{
  "balance_loss": 0.00782,
  "balance_bias": false,
  "tie_embeddings": "early",
  "lr": 0.00234
}
Below are experts of layer 11 (counted from 0) of a mixture-of-experts language model. Rows are named router (the router's row for the expert), gate (a neuron's input weights, with its number), up (a neuron's input weights, with its number) and show model dimensions 384-511. Each number is 500 + 50 x the weight over its row's rms, rounded and kept within 0 to 999. Numbers have three digits each.
Before each expert's rows: "mostly gets" lists some tokens that are sent to it at least half of the time. This comes from a sample of Wikipedia text that the model never trained on.

# expert 23
mostly gets: " en", " dis", " video", " expl", " ex", " Film"
router:511562533398577439507545511467497467402399470545498507461431417478472481488488554475493434505465544433457467467426487576505542507485479564537505553582468526486554548521528503574429599559477476482527544463518439414533547497525489404498497571615454476562548461588638542512541539489558415563453467430610521408553439595594490475490506466499448519584504435467528511511500536539582472586432
gate0:485498529444564469472485563562441510478471518514561482405540511467528450547392516540550607515457575570432485586398502572595504439543545540546500498535411525432501455496394523470537461480463487525522554530494475490559558468517388492510341479471496503491573480522509475494473486469398501406564476513468471478507409479525500552628518434483475553440474469455577495505574452437497626596395
up0:484493487471425505491498499472553591572431525595461448483410517532499498497532519497489422579577571506414508657506482488467607487457503565462398493527473527488598509412500501589425480518525472618491529518536480519537486457504475485518465490522473437500537503508510507464502571538466533446508402475487459521454452608473593600407457452426481499425503485528404577538549520526486468536541
gate1:574506542541465526516545483453480551537498488512348474525544497559519527527497500570539508524488482450488531650583436481497488494510506490467500470481388416620440533477481559455558432470482521560543580604478483452467509481501523524496493531594490521603503492534528462518481389511511457517373493586497449547455591453531478508392499539463433457524483497499537550493530481533608555488482
up1:543471531496470541515575503559471508508493450532526488456397513545537551536464498524492446440550555420493500530484498432547552500514589445422530491482401510464473407524540558404497455552653523546555524498501469439515507409456476493439503506518520455496501582456504503504501420466484575503535528535489432598504492555499510530582544489500522472345410521520477500550567525439516527468440
gate2:556512523406504545449507579503557467541607512517509542439500533488484587391480460512481586504560495437549557496516501516547495502457509529562526538442500488465549546444479607475496475575493492438541473560674523507564449515501480490490470491477561503503307531518546494522555553466500495332551440511521572529525505508434401491462479512519515444492496559506445462458491566425598517509488
up2:502567493522474443495494513579561515465433494458558494467485508537506595463475447431524435490398542509468466435514563545623471507532557473513520510512487544581577565605452581507485500387482575425522524500493478492507505458468512479458506505550492500537511501423517448605517492504486476409492550511598541498491541412521568532524549465623501483523586516480451527422447501411459515435383
gate3:501471521579524538515522438472517432486423472525557508455491503432528396497433506446476570519471380511424402478478629560495481530511462463485506505396462441595371581479392509453468470518423505482515555550577449435513596516505437487508437489466429541514506498366553493495478629539450530425498492482567423541563549555454472542452567504470431496537545497528499296529535542481577480421500
up3:512531482490332528497497530588455539605384498454534538529509502535609510528465469507517538550499498530458520313551484524500503471546535478519519460369466498436460525542407467481483625496450411369574512503477460451476482437471459504471544483528542562457552536500490492478437459505549441526507567506524507590549482548562480602589509473498544482501467473536501487491515436409488470440470
gate4:510481514423530449488501509450493529448521513458509505579508456454499502433501440575452524550404485468448477553517527563515491541504494506524560461498472578380570485502455519469591456539510534527496547508509545553520451573597412432499513512502625543496482490624500522437540558511514579524628429543501490453353497550484498500570498499504534495601431515502500488519516486466501441472446
up4:473500584524513460520512549443512444546470479515523471451530498598466551526502561489465496506445522458462472453546501515468488381521508492500576591465474552477579469560576444526583492421496497513504357557417446502435483494521355453536609487496501579604529489465519499531570507500418554523472483407464622480477491476471495475467427485536530522515582528554457509608520431527337504393571
gate5:503539570470463490472595500498524437483465517453478555495485539507491484418357565456475533522533686498451533499432467502490475412419528576544484553459485497495497515559555501498431526454521518551454483594458480497447563516528540475479517398653488458474351562477546527458494554465647420508490509547400501553506495520500537540489490572474529441489427554503449580533469497524534507489488
up5:495474502413454421503514646473535413388506630504503499439468492515474466496494547602521655460585499465510518500497486466586577472508468457469494582573566506475505521500520530436510503505437412471608562498567478541522488496408531524429552533488467468574385616422504496448456631556403485504475449496457512508516546520538440514561507425430487482564495392384554497482430444522498596403507

# expert 3
mostly gets: " by:", " ENG", " name:", " Genus:", "',", " \"The"
router:444504527523457554504476574459448487522506500435490567484629502487503542389465545445514575535593507472436468511418465529463581519564544652440472410520552423515493580494509520596489461497517526564427516591491551460537500402431491558515475425474414550417485452485477576498420540536547453542467604534458527586490453430527477532530444451592436528541514531439491477553525452557519491594456
gate0:514460468522450567442479479510540414436471448522559453489505480532579457522519583456501482523541499486489561502516545521498501450516574464380458506497501534544433481533546511448541527445459473488525499452540494499495483557521575544385527527656459531502481473538451529619473424496388493562620530473391536502501503518407533468553450443505539525491430456551506487352549676499462496515548
up0:564517490544504488486431446527484517449452510513490517555481631522538497492471587551495612441483503423469520493500620497499536524502524488488483410445491555589525511458474358477587500568509498540458554511463369579555504512469411482469505468565525513479567476575405497546458466443377478525558522510460567506471541476497451555484572502525487521587534426486521491436556506507512525506475
gate1:572487591540474535517458495374530537531422446531547462487548478515571472478469470544380434449493550476577577414474460447485434476494595480400494484485500485427601395468468494522481509530509463532593407434495533485498520491470523552557451574546500505613513462417337476537495450560342472569604445437508477528504515474484593513497490499428543541531512471524505517617509513492529517455371
up1:410611469381450478480491497613490518400540413492515558558494494483449523559567454516536490461536471508351468499505559563539580501478535521562453515470490567469411498480607471447470548500523455465485571490471490485518474505497506496514549474546433472428530576484545459578538511480537670462472579515491528524477473507533412539508491476385500451481455542434483580503486444502481522464559
gate2:427597469569543541600502504523511552579420526500437555459516499443495456495497436513460494557486521533490516416462519483545443489579497497440540465535510523566533393527420477498419539591493571600480388449485473481485510585535567490487476390438576506543432582486512461554434560500542506411438445563510455496517510466538514530611424516455579508522529474491610479480554449435457478519473
up2:517543420509447521545547543605490550522434509562597501490558485457499491470479522594508529552511431589465508474497399568530506509534484422515499544514407572516536524549501479509525496539594494503619428473509383550568549457405501500570540517451456457556524472510502550473497512567500581431465615538573501468502636425503509521513552526462510548545506414510546510457455511491515566474505
gate3:497546515538538560502567421501461417565438459440487503513521530489446473522459574431424531491481495467354465566491479495464447581506523507518475441538451513480516515525448437507476437472507510480481569614499438511501671496518492482354515424498538502422493446361495472428499612550479575592472413453527498428500491446466446505596584517495419556484537547504491486549683512477473633541500
up3:476457482465568505436558465579473442431468519459514535572433477448417434522590490448385499507409574549407481520438511550530481531526486434476469503534459497520521529546552477512538383483557505381487498594474446548548610501618483463471544517498504412491459437557463508484535562450430488442609496458531521445542441473484402563513594463524482600463556580504472516484561506537524522540516
gate4:513493531503426631481543458561576494484501545500383544346508505574457489488484562592595541506509440559503521527591529502530519450445448502460506501483451442511502467384434502464543444622480442482549548537419459482462517505500503595482506566559502459531558541585437566568473507478502526468538546496484577444559400467506521533512496555460373507550462394513489550463428448547539515544497
up4:585556503492412459634483463440457484505558403480488460441496469528490526460567525451442527531585517476455518372481503467475500550519504514475477489622500506417548507466469516480500504422437532568478524561491478430541547504495470527473529431499370526441507527489524486553501598499504513474504465619505485524487421517408507393450484416527511522495478517396546427543441517460525475538606
gate5:495561501467490475435495410518514555578501427519556550474460517383497499661492529517528526543439552518412499571474420552453530486565536436433478501516531593447518501432491455567518504414480491501495453469506496503518563560545626457533508457412461503514545464394497452562574489539509501438580490571477504501414623482436325545521502520510516616544501491511503493428536523509520516547476
up5:429505377475401417460448495499497506488385469546542532505484427491490597573470560521477639482588496401519495438441494459407574548542555628540507456478504538525482530491507481340504524528522542504523445516428528553440521485525455406566409506506422528520508430506584533535570538586433521488567579612521515596536491493540546474513503430551509549510514510516481528510542499488627474531530

# expert 20
mostly gets: " dis", " sub", " ex", " Con", " dec", " con"
router:559492514517491505540540492568458496594419475517420493451434533499481532436568471590510556408496555520490543435452508513553552509509456438535527481524410550612460453608475499465460421477540478525455482417559413471512482601524456607420570540573476475555448486532510483454542436537519420469528394549600492552544454461526525496564457435474505523597408596475503513489449547451531430525466
gate0:534513467509589455543500508516519456497423617530465486566492424485558539447506428514532394561476507502536634525475571542479511503499521479467564386503588543540454437584512512514533509449516576478639570428493487395518525419447446464498579516375519505491530500455479458583494488524456460512514484488446490464481399317497447513539505510486512479494488508476573455463487485538418464456560
up0:540499451524475499553510502458506414519466518461377534499462424471497558499478577527535495422468453517443491570525521499435462574455361495546401474452500480535487468515472504485490362481495612426524499526383510495505551613458521474515500565601515458465514462515403527512498527504509541473546592564470532566479504565504564497457472493514510565500537502530451445523511467531547396499399
gate1:658446447458491479592527499546524583511624450527515611449514585526504489491512536601518429481483477557564519482476448497534494536557475503498432481520471558601394576426552518471499504407505482421467471528517548437526506516511554391505443544465510502548569465510525514481542500501488336545517513563521498439438498517611452540566506419522459494506494524503500465585563454441461548506531
up1:535576509491503481536480534436461516559452458500527578544469406507505484520533400484539565503540617441354455496505530513502507407524433588522444544538588526465464495496501384482417504511496528554481538457448491497530442522443596534479525350503645524520493571400472515536505488474506493506510554538505537457450538498595509494506575480434406474535513523450493444446554463497414490484498
gate2:502526578578491531506379454532557434589481512529492504509521424489599475538594425491471488503440517500566397521505515444494510486428438395514518490494533545497483535504507487501564479458463502436510484401556546495536456545453528563503468560533487561511472516508511579574329475476432501491547511503504388531545547531412480468400465456601476507468496521559586501549465529419511449503443
up2:499376569448499513573445443602524530475409538588543557533447410494438511442510501502446527492581520394495390468488486499609521508500519427511309543520481535599549492454460526562440590454554518485550486542617483522478505506476444499493503459557437496658502434448483495568482520534492535580497550451497527517500500507450476410396491500503426552577559490582585519489499562508484519470435
gate3:482496513490430521472495454509476504507411473544566567443477407541537475494480490560484563559554439532431469471480553468571476477532411536533604521502441442553492478589485429455398526492504548575513467425492580482490598559523444568480473480510435490611582500492462497460450477488517518400499506505500497641500492535520439502551552507515538553442505498461502545543464469446485427509462
up3:587463510426505495478422556514589587495599463553487612389440506543476564506441557490525463454491499556482497501495455467484493491531566562497521546509501445494494560507542504474521420419512485502501498520432521530488475484490475565577359607528447538481516495454500485550580450497560597450513551481428305563534446472496517525496419536501564558431480494472506504462523527506468429481433
gate4:470540498412550575533536543531519473497512486474609467515521533451543579498524464474536561503453494586545418500500541536449504538459522513514430478469453432536494436499508452626491518544580452433439486452500496555469584618453524486442530461507497529487502490551573508379423430409529549487449481549484383498470467490553405531490525383507573516503527540482352498533415505507471449521520
up4:518477418530478442511518464565431455588476424495591365513569490469473498406555520461541455477553607456444603514576557418485485500532462501465483477563524514531433456401537509479514492463567522521498537483539512502463466465559500471623505494427516515380506549526489483501454503569527409465475511567536519485419515453613501553482490491516570593511413535400564384519477475479580486510374
gate5:486456424600509483575543539483507527559545543453476488499488526492508544459534542647445472425503563485530460491509484456529599509437452495491512477569506497490504383618484445607519564545439604487444478470425492448503498517536453432442422554525493441495485506473535487476562540505401626535492473490571423443551429503420508424459492539513423560542523420460528500528501523540539610523466
up5:527496369484553582480507501484498451640457538504503482536529580580496509517438513488482476500401594518569508600542583496370480554548541481548497411442542453541488469522546457436511475492600428493526455495518414517537540464482427481492472566443516470445399422400495469501501455507578469444547582457476477439499459454468421503589494499547527504476539531455500505580479485459506478499547

# expert 22
mostly gets: " ag", " Air", " dec", " World", " Special", " Civil"
router:623519504524540496547444452516481502577454446470457546484487528577574571493532497449462470513438494488471505500498522489422501476535470407603461455533474560600438533530512485597475479474544476475555593418506565497455434510503477504415530549520499436475549471577475462452547553474561420486460421527488553488534545546536466516570510477388431493613558535530525485557554589510408528462620
gate0:558487573641443494535520537508539505512492476560455511474470506568500486463527551515494522518602490456603443474515465390492414484487513481388472443478531490524411448465502450488489528504472515521496504376458507492448420593483541523500505529527420475510510489499484479529493520464459474566422471430490584546543479452498577545519556471489390506452447471571497498496561500537587470491420
up0:480501429454519566482417474401511551498532428490517564509510463530532505406541532532495455508394406503500452522584549479479448511532522586551409491528485690552558612461561511444499502676448535503447509510504537491454481400497459457570533521600540478501468561437468466437542442510439439471574530515501452418558551508510521422492496471485589573493499481538576593401465537556436538550488
gate1:506489461497485549473488493618480519463495511506482607487519582532579523471452545560456537498456479557504525542542548458481481483453476464443501500485509441548521451570580508538498547493563498440509490561520489516490449498498493507452514556551484541550476551619515537424535531488582523488576595555494449502471509485646404525495564533492419526512502466462496462461463469574486535379470
up1:514512523535502361420557516549494494577580460475462559426581444477487485449454429459503512500454533448570466509497476536496516531490516443421579502505445518545566499546468508508572495490497481511467520538543493469356547542501485502460509547452495435485525514537492622518553505549491522364500515372508578504526481458464374531480559533568580500510495423395537496451467519510522470530559
gate2:363501501446490484485500495393519566517556491463527511555461493529484482540497507501575439335562515507487524485513448615554474481410507450432491473573504560577527490426498473528547467380500558493428512442467524495493453491517517521499395580478477530465618472509519463498492572447411513524514496446496360471465409510573462489445547481452497501515542581327522474518503498511544502458443
up2:532484504450475531467517539573461505385495489465436464469536602530580484542482506518523478481509526526461519509482410547482425549576556591529406584481517484460503484556496504515476507485499514511464506447463547457494465555387518573537502560522519499468485516507477530542489527447354485534525477532537565453450518499526545452472486465590572452520495404567474449517502565460549508565436
gate3:502569498441483494501518456526581531376534492506484469503464413474513543544503503493522495408517478487414490558528506441484429677538501489554462445514521507559537535498609496525445501476615500410342559470484488420498488592545523460528476526523505481414544433405596491507576470475527510416496533496422508467531493506489503440417480488448456527593633489467468445479455532562508457504546
up3:513470499577495498538506576521573545464502498493460533380471473474410478499458416490466553595514580460544380570425534441476513404509500558652625555519449524598416441460482544517490517543521471501415514523487445501462564454441458496504573449471481485442551495456584485422536441564551504543459458527468513549474469508534480473556585440536493492558500535497517495535500482499500543565516
gate4:582496439548486508483516502479483461485452524627476561458472550494543489473486555499512491387436410452572464363558532530521449525447353472442476397525526518567515548540554485420498513432554469406490505454495386483498405504461417499514532431405513490497566497545434514480554451472493578518425441488503519500478502482528490498466519402544609493498467399575539517507491428589456568554583
up4:600525447447496507496530505521550617507509551496526493475516635500473566445498557495554491494607459467512639495532629526482545488505560547480469478544659487502486482612536427444478514489459497555534509477516548494579458521423443533471471452520550498431551445492510668423575438483497486532604506507386446459420505562490538494496527498510609570491482569725569498552522511529508478483482
gate5:650562562591559622381530475505507469473507525499499493576424490488545524421549443491508584436525421513609443435458551521502492514510403504590578529480473466511473527541442500534529579540492501445518496482474480510602442538503517505490504390533431556562488558474509410522452509477583511431520545414514539518490490506602465449516596441512428468485494528449445378469457529547480560421453
up5:477495533496469536467489543499516531488449480594521563499433499546527557526474428450468620493477406511517440523528527496467507531503589426513491475404501478489499583435486534490481452497461409534514512510511560436488590449517483478522524501501570561424465477544562479544503576520474501504559494467521517499499486468418559434417504623509481553504506492383553506476463510588551485502519

# expert 8
mostly gets: " Y", " J", " San", " St", " Mag", " reg"
router:432573499490530549483495454408484448495363518556528481430545477448371521439512439525487569504494491452429436516525574541416593527487516461560581437553493509487599513503492472530571480503595493564494557479494465451518511474538590515511555573466543477496508386545456418466541447545453514421452526428536530565546538426550411493512597527514474554449516545518485469448477514477475529482557
gate0:512480430449566511449540569554511544462523499583493497544558464484472575521531503451498526452445546510531510408536496585533539488444498479507496443483424481372514503510510430402491427493483460483601581573506398463520468514476507538547483505465474530565461489572490418506481499501467504573413559505516426467422431504491558560428493652579508489503401489417475500508490499590415512532508
up0:478504521420467534549424547619489495532561418543497503462459492417504401536499535495551447504472474493407545566428491431455512431537488573466498488443437499453484472613491475575500547502399531493428542551441449505469442524417433495533494535509444537568437393511482430585477517504533477509560509591493379455505524483491556573497500492390479512540436502559452525523504551451516489522582
gate1:477464604402492489575400465492497497506564408479463491504533475506538438452445566468489461556529486570494471499517581475447539578491459534508496518574542547482578473552469516617490553445499509478467492500434458458591485417510500487577532526472440579464556421521572482457501484494477505506543407569465444489553456538592455529499543507462507474496495544517506506474485548393481449463574
up1:344504560457534649494540469515493503516434507519515501413443509501524495511501568412407380530482537435410588646532466493517502514520420537465530435423568604499572520486343460582541493486563576506451496399531513496474459496489490490505543498418629444474526477495427432503469532629511502508505417500519433489452518455475505479515475555467482505589527469528442610550449415330512516536490
gate2:595495591434536463430501489461531367462397562525540478516513521564484541596489583462420517391501513473494466500462579505510534424492497511517511492520461455405604471498474572515543500520455564528457546522499481515511473496515386494544544491505500521539545441596387496421564458645431515485555485573563458497474504544503466596526510463442626444519550493504484500452474514453556484421443
up2:614407498602443485562574509458554545450421504534535395519535450475529499454601510528578555515626497522511444621560545419465419523601532546514481559497569516488555522512544479396445469403489495481430452409476487480560511440487424553518482461518551588531482496532509488507584571444415488530459548429556583398449495481422552395490492546335445498513470554485514564489521489605495569473414
gate3:464432485498531553546582503503506473508452457389512496433493477458571638581491480599533633528491483488551500516565505541572506539587539450567563535498394384442598474492478506516488516606468474573403528490490488493573392474552420501592443528563499520477576500465540538489408431604521557449584505572513488481547374456481511495483403456516577501506505455485415549455494506457531481418494
up3:481539492507427541477442609581476556459495606512495568582505500466530531476537508563620314593379485514547567488469486536415453453543534527487573485463511508508500444499577536567548569486562478528601517440458526483512564509593602568453517568655476518502509521441476502546550507506455479497495514523495484463465524491511406555443473480448473533486496505505409450375486548427502407458537
gate4:545459506500574539495453556456441500447472604528504412464503530522541484502549407544514526507459520546527474434576557459548425494487499520431462616506597493514486428514478518487463519514479502423461450572442610506606537490537472475409492526453491558560506378432527411474442487579476594489472488440659515566495484532491466448460497574497624506579437471478532443383574553500558495483528
up4:540511552576510514532483458537531624501596498503544590486510494517544561534481501542468442588491525576549432476433495496517492457556486569483572526516520441389554508492492443532479508471566475464427442484508441456525535512659529460576579430512565519503535547517474467437535536499531458321546458451519562435496463552462562514521424499496436488566470546461585547576499526449429429399498
gate5:527486482527487477533549459495540429581500489471532485570456411395480433569491396488350519479423444529558481430580543496397411557488550517593573495502418589388493400474524419504497484489551431485515509568542499588495526491507514540623539532448479483445516504433498514495488508492500496540493494518543515482436480516548497487546515514425503565425490564508468434463458462549440469495450
up5:562542458436530530578577496439516639626518584503563492528553540505551342456563488632421587506493484480530509498471509589527580499536445537556603521463566504485510475478481519484478513536586537481515486512497508464502496491503543497558435565581484479513532403467446467478350503467500460556602496545510563548484428491523536471484502496499512428499543419505552438489506521477522499523588

# expert 4
mostly gets: " used", " took", " served", " appointed", " due", " moved"
router:409439452507509547465531510426534572468413509508483421501542477534475442511435541584556462496460580502502507539392475466477433531452567451452550505601452471549575508507458497472436497437492484457527525590531420386547453449479483577499580406523444494419430420414555486547477474520514492560552488570472447485470573495457455492456545493489544509542562464451558450496560481571511517531502
gate0:516424522473421528530498539464444575544478458512505461440502484478512473488486492536514458582437492498476407520507476410543522452369530562404503495360410413502493532490507486565596530444402464488555504514493481545540390566511548606446535513481508547486544466465500596455503577504507482519570452585504468515457572479518502522527551488361510504479544517480528516586520518501468562537438
up0:576508526448572424382600566533482504498470616551558509513439487577500615517504483485473545518538444482519596414567499491520536547525488495530507402541650394468503498490532556487473547587488612610525465604456449491501493528506476383439455573405506418501485474381518460538507484495544492497499495621470539519455559562552496419511511464444501453516474357576519472506475530596530544549533
gate1:453485588529563400441436659361433520516479504500532457389415581567460465499524464478536501512348506421497510436499479619501496527507395527470422535530557433509441512549541460494437587490401494554460564457454494370504506561517505482393498459439497459455439474478449485508533421436580487538467499479471530519521406534541538483462577563567509593561531541473449504511519539593473504494530
up1:470506459543484496556503491515453530452525524568554498380571477572441506516499504489664461498526500525493450504505506553565529503489524491422530421530617415487373554500504486636509453478481466456462611474432509496464524574499548471499490464501515619426543502454498480558434375505566462576586530568502480502497495492621443522536440496558479548550478463440505445568451466585542452437581
gate2:510536515496525609404515440531486494514547435507411509507443431547570528451488427603483514497563551502484571518470535577372528371445470442480492411510595503459543512507442593458476527566466490505475505482516489481504513489587496553517475496497433500464668405542560531458650594519513501429518357548498504588506484548448473597393529523493484488504462501555431475477581472548496451554486
up2:496571468574541535429493508508472450591472521504509570561396530501494504498443491491502479430496431460527476566476559491548630612534534492449426577525483536476532522466494451392543513514464388514517494557367499605399503418505486480541653490494475453464429485498446373513503505498483579550491449519501520482579512518599506470541453571537503444506481558476441533390511466372563523497549
gate3:521440422472496508513555418424494483503494528504608337462502535515547497491553507494568473552538564539502635502557515474485520486554509489604567530553527515515483459540498487513498514574476483536470554550549505450488481501498471378535525452536532489546505507508488471529549541498505503483609523497511486548504578525537541458471499529589442427427484545398553495570540501542657485513551
up3:462413470678440428528580477500486516490478582553512509439536521518543561535430492487504493581437509468401529573549535502527500563503537498595501478479533500488468617530413506518600439448508520486463402533496436512509568545590467478457474429504478491438566534503527531463519376575578570408474516527448679462571506491522510505468483526506434459516486514494513473555557504440480467420468
gate4:496586492515416563518477565480556546464469570457410525510480587456527520484485530423493510524496493539518432506455492564560562548404467520498517476492480548550525511380446500516470598532500539470558522500596498423502489446524499540585510424511464477512459523395514426400566489574476489495565443477522504497501574537498483507531477528448426492584614496497571439578527540493474517510504
up4:513507473519487517521487528523472502556591503443545574575425457486457497452525487507486458406363544529629480508531587446397523499545458498516500447464449473486500497535522536535467453479412428499545539488578461490532507499469524515550614502397482460539491529491459518552481471516585461492507510424468396514540516502492545476521403494475472477471505522540548568448567486473481509471562
gate5:477598489483498537500395558552441516384563493497528474483440504468466552509473468483496410486506493564520513559458533469511542505438503487449442413492459641522509489474496491440485507518479574461489513563505560387354415489467538498535546542516515619547556511476475528513490480426523456595471483498514481524516481510602463483481539654501449506527474481492421575486568505492588523558579
up5:493501546500478514448405562618485558493426472500504618499475680499489491450500391514427531403453573481450463540487519442542465478437478486488514580498528431516586511517436464466559567473572513528494596476507505570634525532499420473561472474509577593607500506511499479414423477531446487510486491554513471535434536547439533418513489506409505439494519494499574499564485521506459571466523

# expert 31
mostly gets: " c", " h", " res", " le", " Res", " p"
router:488515512448475486484514400585487468506412573535531446530385543507484571508557465532459430437527552458491580459504533482563476511521531507479511462468509484486448560468570473438519417557521533525392546522534455509398474551509560468457483653527534455532556528544566423473457464482468531497501496550572521536446419547539585481542457462563452482453525464484529441539425443483483441552445
gate0:551479385438519492473477436429483462500533468520509552499490497499506502442529479456416505463534588464633458632532493490488530473581419547480472570542455417506498536481528411374432475620512515396362518481458429402478434572495489570537464454505441500537503527548498530522505496632427563478487503536510515458512514477514516457513376502377438569538476559443485487511501468536482533555464
up0:614521507474484510497460403550566485433495520499485462524516554496408546400575492510556480426500492480500498448495465543562494461520526401543466607498527548589572403447496513486396504468443478610501550442498500458497452516495500577452511528505395498482481471458451499478487501502532586546500488498410560551486500524522470503503407557468469582508470492463520540518578578523434528505515
gate1:501416462496529456483508471529456458521493399509480504451515555481585547476495592513463493428606512510542535613508564568558505488549513522501507536421497400453512456525416510490570442518613434467472595501534493457505494567495421511456520479574529510492477529526515446541465548427468554468397433511586517496543464470521566473549519538524520553465559506600483480517448513514566553555417
up1:509576500452411466501548502431552397497509480500485495472384469470554488476532505467526393449515485452475412473544498520552470499540493420498523511344476458451507579444502477478408468408491482609479498503555481523456529445534549381480526537469498351391482484519501518569491505432407475479481532497632495552617507501412505531533503419492495464426551491420476521556506603505492466564493
gate2:450498500498488480495526429471470509574424438499496524557542551453555500492509495504575547547461516619506529457403482576550496477412551541390507566493628530541400535455544483428483473535430519470484577420478537410488511550407566506536532440518571445407479481582525515504447548569450497522452482485475435585418416528491461422504473530527525507514496577391487570461522570507511462399450
up2:460500440492529460499472535520501558491464455409451450538537529412502538495489449598541495500326444516498630446543561481467493515480423469505510477461569452478454435466588574501523498542549603464397457519426485498528476486476497440536394556493486444465503494497540593562507475502596499563537587505400507545550505519543439463546523467539490414578472469523492482497510483508464491474524
gate3:406513502496368558443499514500540554544434499455465515518426476506519554405555373443473468509450471448499467619501477496486500496505448580493562504455491525507447467451488463490512528384482557464531504509472608510429506514498500503504485519411523521484427434513464401492510537513461571438501491385510520500512436523389509547404509425497503527455516436572596498440500464342374442483554
up3:506427534530489610485432507443532512445519473482399495505513500534524498536496547579490515408499480511583439506542536385508477587531500427608505464446530504453514505510541464385483443506497551604462467443507602471418498384503400452456477612532474461508498501490545635504414484499499512473496523536521563571566449533488480492506508501505520370505501438585524491538545513404556437509536
gate4:540504510435507517523504441359466529494476552469520519497500533442482475462487447428543547469534609380462631488519487493462495541481457472505551498494460485461543511462511498434492524494439476521498444625430501491424512454536440499480440500525576425524497535593529615429550485434500507593499509504429463465583493489517429538501534455441511485494595484457439456509496510449519445530500
up4:438501420499617468460384584483489543548472557427502471549567509509447501642445456454490525508543501477495466568551499500486566402535533473600541481460578578539518508524462524517552473489536550420439474417591500546424493536486465501547478474454469379512492573456495576528534439526500481498560554569541491508447548365504485444540518487513448525492403493581503477538459438462610497413491
gate5:537298481447494401456450501528512571479546483501497558494422511495542458522531506525488540543505449468405437521497538593487484536600485487393506551379529504402515568481473485531496466414508516508494488545464569546430563471511533531433511564445397438490537548564590468416608478527537561487499465504518547454400528534453508531501387487563513416546476494545506555413502530485455652481494
up5:585491418438431524461582552417556467499556468598543501518488534367531436416592479474488486471654449436476434383493609526531515490435511499453516470544531517487512537464504478474504648447501554501576488544501495457588507497532487489516459546487519497514388598494524528510505453489513453477403494497480437483587578447511485427490505530441500508511499573529323482382494559434484452433489

# expert 0
mostly gets: " by:", " ENG", "',", " name:", " Genus:", " :"
router:431471517493467459583365502490498561577550519457469544496546498544544596399506551511487570496592578409457460476501437488457503549595570613478482486486579477435498600453474530457535554540492494550468525554462521456522391390465414623612469422532487542529498507425524464513387499499577539550397632563403524504528491478544483511521428503583453481504477489445536519516512472513490521525458
gate0:473547513519463504492499480522419429515525513528501403507502503544477460569418428453388549515550504519448508526532515499520461460467432477466521499584512439503397549504434494432572489514532433512503507456505479480452564458495471501496481456497480533525458513517590519481462559529475550481585657494422497579562517534489495434470515496396600501517529535500459494459506452505549469404495
up0:427490559562464473504505520546505531489502482500577563622518506524556498550484517485505558486472436472604547512393503423579511460480509445505498476479485419455555504529440519494518505624494509484494507372428473546497545450550483483522470498494428531481502505496516546516512556570486496551474398481445547529487493532425605501545520502548531559470451485530491508504408503503500462509511
gate1:480539499551463572524477537462427572502540455436499410507527511495537505511534574562488557397504498511470604377554478486457516449506500343496507539465510561513428488455408438543508594488412528485526500506447481438458433414527418542491541515594528497530499495511463465503450507429460478451527491520504418485423571571573497570523519480515528514496564457544503523452455438506481502520429
up1:476568501503448489523460456506513485446494441472452505492513471534512508521483442615489524676380526504487620405520464503465435513503454508454493509539518427581560495472343500572458515584415450419589462520437494427446456396483512494514480548617521453469529526597438577508497475553533437456415496481404474436441386516496449576585501501500440539538556522496500496526531499537448488519423
gate2:504425501480493545463488515575516526448542558456484527558547528600518497481534495561408586497505487529553596457473548485433442536479489398484475557507485500434543485498474507473494462569561544442514500481419500467491520530550550498466505544487458547535461414469514450446473424468498430495500555463538488415529490504468498408444505520494450581503504565517550359490470516478430575393438
up2:408466485509504469460465478527519505552493560453504427429527449437530404505438514448479511484482494547548579496488660488443485550461557489482513423545645518547504481525502516462573509586564510534478477534346510484497464480495484562484519529508521611478520456538473504553411437554457577455447526521399459476456503508451501509520467504596479513512420602603544469455449439491450510489559
gate3:489496512585529540427474557570567607466547430491484556497543414536460627514497548506470514393587511501547513479509490517549492493508594488438443449582533556605530489465557529451535421505459475458561505484460521473515631508441559552494497555456591433455492358465614499605494440537463486520500493505488515482459570554491501465444528459439602488487474558493564562515395474496531492488497
up3:492439568578537498494479473501422552446520536526474496516506579616397513481506523499499538533479507349467547387661500502511551523486493505458508514466506452626441480546450488462540497532532583494647503477487515489495511450441500598506522436490522403434450450486610461562509503501517402501516575542497500460514533571572463463494494454544457497442394521550527589478413412488519505505500
gate4:480453523399455460504576487534558479375560502496466507508401573596488517476518511481499505594509501586501476407562444552439445482503418408596536541501523541471496511517558431588404451590631462474530453482557536515570509545485448499390503557493490494520572486512468503581471433415495423476522502582478481483507590489456498486423493513458525548390431524507489552496531512445504536511538
up4:473522503534461473398578438503433525499477513555439649509582480509581353569516524510487500505466460472498497494490386500504482361520517519533497327500391485571504465446518500450484474522594458510500452550553467416423531526593530535602512349524500460468408456506505483502520556470518508490463548502577483569506472480422486463474479418470575527528457501483476508484536506421487434514524
gate5:502533542616544538501473356465462446511574472549513383497497525533550421498431532513480543499465508493448484498494503462426497495455503512515503481466511452495591491577390486537549532502495510437497573499534531495458543491450595551472644539505514458560522467517431494496462488509567563508518511477540528515536400435453483513526464481487527536446559495466507454477406502505613569457421
up5:563458447523470570432502476489607596472433464501537469497583539552508598500470494500501506394507508452575493504507444481506490566539511487415477537500478503521487494469463491630517399434540603505370478486502489458575555475480575501516517481496609494480596471511421524469546416439432439548576572598526605385494396454501509504491465386480486485455468583532427485472439510555622502437442